Weights of a small mixture-of-experts language model, trained from scratch on English Wikipedia.
Experts: 64 experts in each of 4 layers, 288 ReGLU neurons an expert, 2 picks a token, a softmax router.
Below are experts of layer 2 (counted from 0) of a mixture-of-experts language model. Rows are named router (the router's row for the expert), gate (a neuron's input weights, with its number), up (a neuron's input weights, with its number), down (a neuron's output weights, with its number) and show model dimensions 0-255. Each number is 200 + 30 x the weight over its row's rms, rounded and kept within 0 to 999.
Before each expert's rows: "comes after" lists some tokens at least twice as common just before its tokens as in all text. This comes from a sample of Wikipedia text that the model never trained on. Tokens count by the router's weight.

# expert 46
comes after: " and", " the", " was", " of", " with", " a"
router,240,237,157,151,149,209,210,231,149,183,141,235,153,146,145,206,227,158,163,217,237,236,200,252,171,176,156,164,186,141,228,245,246,185,189,213,156,171,188,210,197,243,149,166,173,164,195,246,237,227,211,194,204,190,176,150,214,174,227,229,221,225,231,234,247,203,209,157,195,234,170,159,174,193,187,221,224,196,210,195,273,161,184,184,223,184,178,216,186,165,160,183,244,167,194,230,210,229,181,243,212,213,254,253,191,226,150,181,237,178,220,225,240,156,233,162,220,249,191,154,206,165,193,207,186,207,241,263,207,144,184,186,236,230,220,217,183,201,226,185,243,158,161,171,225,168,182,242,159,203,223,198,184,241,175,215,212,223,187,184,244,199,222,253,228,227,187,163,166,216,239,192,180,162,243,183,177,193,187,185,233,177,172,175,255,177,231,232,180,164,222,196,174,160,174,243,224,200,183,175,203,210,223,227,177,197,154,201,165,198,231,234,192,234,215,205,259,224,175,221,146,214,260,172,178,186,213,227,166,216,192,221,233,217,185,232,226,226,177,226,218,205,174,216,189,176,236,217,238,241,229,210,206,228,221,174
gate1,253,216,163,188,209,162,232,268,165,185,241,197,195,211,207,246,209,205,212,194,177,208,177,206,114,209,218,232,217,223,226,221,193,183,199,203,172,189,186,181,171,181,172,236,203,184,234,174,150,255,174,176,230,217,169,185,200,152,199,213,168,201,199,196,190,179,175,171,167,214,255,183,164,186,261,166,219,209,192,240,201,220,274,205,178,237,171,224,155,206,146,173,204,165,122,217,193,150,159,249,220,208,211,167,163,187,179,240,162,241,216,226,142,182,236,133,178,210,181,185,239,141,215,178,174,174,219,228,207,155,229,175,235,177,198,162,253,221,218,192,200,202,215,223,157,156,206,202,144,222,197,194,194,176,253,192,220,241,246,205,221,281,240,198,166,193,208,184,259,219,183,245,179,226,137,194,177,197,244,204,207,159,162,163,208,204,176,257,192,205,196,230,173,245,168,228,232,168,184,204,186,174,168,191,173,170,190,222,203,218,207,210,160,231,197,199,203,197,207,188,197,214,256,179,173,195,116,227,172,191,224,225,177,213,210,162,234,186,137,232,182,207,200,173,251,185,196,178,160,252,165,212,225,174,191,220
up1,186,200,229,226,225,198,239,110,207,189,230,212,244,185,172,209,198,202,228,244,231,233,224,179,174,230,209,245,167,191,210,185,161,203,239,148,186,233,184,215,224,137,233,215,209,209,160,168,214,211,210,170,178,213,199,166,189,246,273,162,213,202,183,230,188,173,200,236,231,214,164,199,154,223,208,189,246,199,239,214,220,223,209,186,242,237,203,168,128,179,157,251,159,233,192,196,164,160,238,235,227,236,110,188,227,205,161,247,190,209,202,203,226,266,212,197,182,193,165,200,182,191,197,236,230,250,182,245,227,207,186,236,192,205,224,237,162,241,216,238,239,244,165,231,218,107,151,206,200,181,182,164,162,239,199,217,224,193,223,190,242,216,199,212,236,204,188,181,177,273,173,203,180,213,136,199,154,205,232,197,163,210,214,176,156,138,213,167,182,209,179,213,212,238,218,224,219,223,209,232,185,150,191,209,186,207,172,222,198,166,255,171,201,197,169,214,210,187,230,227,168,227,212,210,237,212,158,174,232,177,217,177,223,218,250,192,208,246,171,247,221,177,218,197,239,212,196,180,134,206,230,158,181,169,168,229
down1,257,205,199,214,246,188,172,212,204,229,278,191,211,161,171,191,196,220,138,223,197,168,231,232,223,189,206,193,151,227,186,190,206,219,234,181,181,188,251,189,185,196,243,192,226,230,192,215,243,213,180,214,209,155,241,213,218,192,225,197,230,176,272,206,140,249,198,210,173,212,216,217,156,188,189,235,231,201,165,175,170,170,222,223,233,207,205,218,160,194,156,187,253,221,171,177,207,158,196,231,204,190,181,158,206,234,193,228,238,152,193,240,246,162,191,146,240,191,137,223,199,230,242,202,157,266,181,186,206,179,192,189,200,187,138,197,209,229,213,218,226,263,202,201,237,247,215,165,214,202,178,224,242,193,201,235,193,172,215,221,204,234,235,215,203,256,108,231,252,182,188,216,189,167,242,266,196,221,215,194,183,179,157,204,210,123,164,173,166,157,202,246,198,233,188,196,166,236,277,169,210,182,194,197,258,207,216,223,171,179,223,243,224,198,223,219,255,256,199,218,191,173,157,218,240,192,240,231,186,194,164,199,203,190,145,165,165,199,250,221,255,219,192,228,155,216,229,220,202,167,206,221,212,198,195,203

# expert 38
comes after: " \"", " (", " —", " D", " C", " '"
router,227,237,152,141,168,189,222,229,152,185,134,237,147,143,149,199,236,154,165,218,245,227,210,255,183,167,163,154,182,137,218,256,247,187,182,215,156,167,184,208,192,236,164,183,184,179,213,252,217,234,223,165,177,205,163,158,222,177,217,224,214,211,230,224,247,206,210,157,184,235,181,151,187,204,188,213,230,193,218,201,258,174,169,169,223,180,183,210,178,174,150,210,250,150,192,215,191,233,186,251,196,228,237,252,208,218,132,179,239,185,218,224,210,162,225,168,226,247,200,157,211,157,183,209,175,200,205,243,202,150,190,175,241,229,228,212,171,208,224,178,237,170,179,188,227,154,176,251,150,188,230,176,175,230,185,202,238,227,186,183,223,199,220,244,243,227,199,172,166,212,254,183,184,164,231,184,188,188,190,184,235,165,168,190,235,160,239,243,199,172,235,211,170,177,179,231,223,206,177,167,188,214,222,227,180,200,150,202,179,204,231,220,189,226,217,216,242,240,184,213,163,212,275,171,162,192,214,218,165,218,213,222,230,226,175,240,240,252,171,235,222,194,175,211,196,161,220,211,229,234,223,210,224,233,229,176
gate2,218,206,139,161,235,234,215,212,196,202,159,184,138,251,180,154,196,190,210,207,191,194,229,243,216,154,178,185,167,241,216,202,201,184,225,195,260,135,157,195,240,202,185,212,248,180,167,219,153,185,228,200,177,178,178,154,191,140,212,226,173,165,170,232,205,204,195,226,172,173,179,203,184,215,163,177,211,246,201,178,218,143,172,235,206,206,185,178,166,240,177,194,215,153,226,175,156,156,205,255,227,175,200,176,190,157,187,203,200,179,208,193,215,182,222,193,243,168,228,239,272,223,135,203,144,204,216,196,224,182,213,158,171,188,181,199,190,188,184,205,173,207,204,148,143,194,215,167,140,249,156,203,157,248,149,160,202,215,200,235,228,243,220,183,231,144,167,202,189,280,229,212,129,237,221,183,137,210,215,206,219,182,236,243,235,187,198,217,242,176,216,211,173,201,269,218,201,218,197,223,197,251,204,214,194,194,240,180,199,210,171,220,172,181,215,176,210,232,202,186,201,180,267,174,207,242,233,187,213,175,200,182,235,225,198,246,186,168,184,239,222,150,212,177,130,173,208,234,264,186,160,201,224,205,182,230
up2,165,206,203,205,189,192,156,190,254,224,262,216,254,156,229,180,230,252,163,210,258,227,204,151,170,257,231,230,221,208,170,240,228,142,153,217,173,216,241,241,187,199,225,220,163,194,252,213,229,235,254,199,215,223,202,177,197,249,187,170,201,222,203,163,209,181,207,197,235,230,193,214,194,133,225,182,188,209,203,221,207,214,235,171,179,234,211,207,196,181,162,256,214,235,205,211,227,255,202,177,133,208,217,210,174,222,209,138,199,212,173,210,232,201,202,173,128,179,178,184,119,200,244,196,241,138,176,199,172,175,206,190,209,211,248,185,232,231,179,201,220,203,205,214,220,194,214,211,244,206,236,232,207,155,260,174,190,170,237,153,178,173,174,219,203,264,252,197,198,141,169,150,223,196,176,164,246,190,237,254,148,211,134,191,171,189,243,167,187,210,226,203,242,231,170,183,224,181,269,176,192,185,198,213,172,176,220,215,167,209,198,127,214,212,184,245,218,185,205,217,207,215,151,193,203,188,201,198,174,232,219,235,189,199,173,212,236,217,227,237,146,210,163,214,199,216,227,160,162,229,207,204,157,214,232,171
down2,166,180,222,225,226,252,177,163,243,193,242,197,199,230,208,150,210,228,142,252,201,198,197,240,206,242,164,182,179,183,178,206,230,231,150,188,179,212,204,180,164,238,230,182,187,172,217,166,191,196,214,212,127,187,186,192,231,165,148,212,205,162,183,191,244,151,242,200,252,176,173,229,185,213,195,240,214,156,199,166,171,246,225,195,171,212,171,259,147,201,221,163,200,216,259,197,237,225,184,192,231,158,201,231,181,200,227,197,267,227,238,152,259,197,235,248,207,206,176,154,222,170,184,177,249,243,217,177,157,187,231,195,173,155,210,226,230,181,200,205,179,217,193,257,162,211,177,158,158,201,138,214,172,234,222,189,232,225,198,200,169,230,173,241,205,187,199,200,137,197,232,220,156,216,159,239,162,218,189,223,219,217,183,155,218,272,153,177,185,263,147,205,222,189,220,188,190,247,225,169,174,198,182,168,159,205,201,270,178,190,219,189,180,192,231,185,182,219,262,195,151,187,202,179,161,208,190,146,218,186,255,162,153,189,189,197,254,207,221,203,139,209,190,203,175,195,208,199,163,227,182,206,194,244,180,211

# expert 15
comes after: " (", "-", "I", "A", " A", "E"
router,278,215,176,169,178,205,228,202,186,177,204,231,195,170,149,237,215,187,209,214,251,278,191,246,192,217,182,158,218,185,211,237,197,158,238,234,208,191,177,174,202,232,208,198,205,224,198,228,204,232,206,188,186,224,159,178,196,198,237,192,184,247,222,206,238,220,228,147,178,203,169,179,212,173,237,200,228,230,178,238,231,205,196,221,203,202,206,142,154,162,168,211,213,189,298,246,219,223,225,214,215,250,213,218,149,244,103,217,233,218,225,197,217,199,182,223,219,204,185,155,179,158,227,225,172,143,193,223,223,216,255,168,201,240,199,232,208,205,188,162,257,232,177,195,263,194,215,244,182,218,200,205,186,194,213,242,192,220,218,196,221,229,252,204,251,197,168,217,150,195,229,202,199,149,194,202,187,196,260,180,218,177,221,207,209,172,210,257,146,207,208,214,161,204,182,266,242,219,157,222,227,188,213,252,174,215,190,156,154,214,269,217,171,230,218,179,238,178,185,268,183,195,208,156,204,216,252,261,138,196,211,223,226,215,164,231,227,191,177,243,197,220,181,225,190,227,229,226,198,207,243,234,236,191,173,174
gate2,207,149,195,213,263,174,195,200,198,127,168,176,171,202,142,160,192,198,155,213,205,192,195,166,207,221,213,219,150,179,219,186,234,123,155,200,197,236,171,220,212,232,149,139,258,243,235,181,207,135,172,193,206,240,214,198,244,215,237,174,166,194,176,206,184,217,207,218,180,197,164,209,192,203,224,187,221,209,151,255,235,170,205,214,235,199,178,201,167,172,230,178,196,202,179,188,222,225,197,201,227,207,219,193,180,152,193,223,204,223,141,172,200,165,246,185,231,201,177,182,179,189,215,174,253,189,238,141,232,202,241,211,247,233,163,223,193,150,159,181,185,216,197,188,283,186,163,209,159,180,205,162,245,232,200,219,161,205,210,237,207,212,222,213,254,152,159,253,264,216,189,249,175,206,178,165,199,198,165,188,225,222,196,263,221,244,221,184,172,205,258,222,179,256,241,201,192,210,184,204,218,138,191,264,246,203,149,156,153,200,223,211,188,213,156,171,157,235,163,231,199,177,198,178,148,215,193,163,181,193,212,209,183,172,248,172,208,244,178,168,191,196,159,236,193,238,196,195,231,227,205,173,189,160,185,218
up2,177,213,213,179,160,182,228,235,176,225,203,207,213,221,236,218,241,223,244,226,196,202,202,203,174,160,173,188,223,182,221,193,159,262,243,213,247,202,202,203,165,157,229,231,197,190,203,220,178,255,238,184,197,197,227,224,145,189,160,222,214,192,226,204,181,162,221,181,239,221,199,203,195,199,194,206,181,204,281,193,168,218,249,187,187,211,206,227,256,200,169,194,203,187,183,215,146,200,203,183,173,198,206,188,208,266,156,216,188,182,263,247,179,216,184,232,133,218,215,242,233,211,179,217,132,205,163,263,193,206,145,165,192,166,241,192,203,189,198,261,225,212,208,196,111,226,213,196,201,240,195,185,156,178,201,194,236,203,180,195,189,169,162,179,167,235,245,135,148,194,202,166,216,179,202,215,206,234,222,207,211,176,180,147,205,195,222,207,213,204,143,189,237,162,133,197,207,162,209,201,214,268,184,174,190,155,267,246,252,222,142,166,214,178,232,214,251,197,226,147,188,255,208,234,219,241,249,245,247,201,213,176,213,223,158,249,213,184,237,231,177,198,186,155,252,200,201,221,188,161,184,225,193,205,213,148
down2,211,169,157,148,219,147,186,179,188,158,175,220,186,212,193,217,151,226,199,155,235,196,211,242,176,185,155,214,126,233,186,196,175,214,161,176,176,236,172,192,216,226,192,193,160,201,177,172,188,174,203,192,191,215,199,179,191,218,196,129,241,235,211,193,204,242,166,161,243,224,185,158,226,268,153,147,130,176,225,156,185,211,157,253,202,170,179,173,218,248,215,236,181,167,196,174,181,160,197,217,211,196,209,168,203,198,219,228,241,213,173,183,184,214,249,184,247,183,124,217,217,231,186,234,154,229,192,232,214,178,277,212,192,157,147,242,164,210,137,125,213,205,215,168,237,202,183,208,217,189,173,200,220,251,224,193,222,286,229,189,160,220,216,200,232,246,211,197,208,216,183,180,219,193,200,252,201,162,195,171,189,166,254,236,219,167,218,213,188,190,223,236,198,203,154,164,191,231,193,192,154,215,207,219,208,191,178,158,148,203,181,226,197,179,192,237,206,189,159,181,235,211,268,146,177,205,202,190,152,232,203,206,173,179,205,173,233,256,199,209,192,274,243,241,185,189,241,198,184,214,235,193,190,172,186,207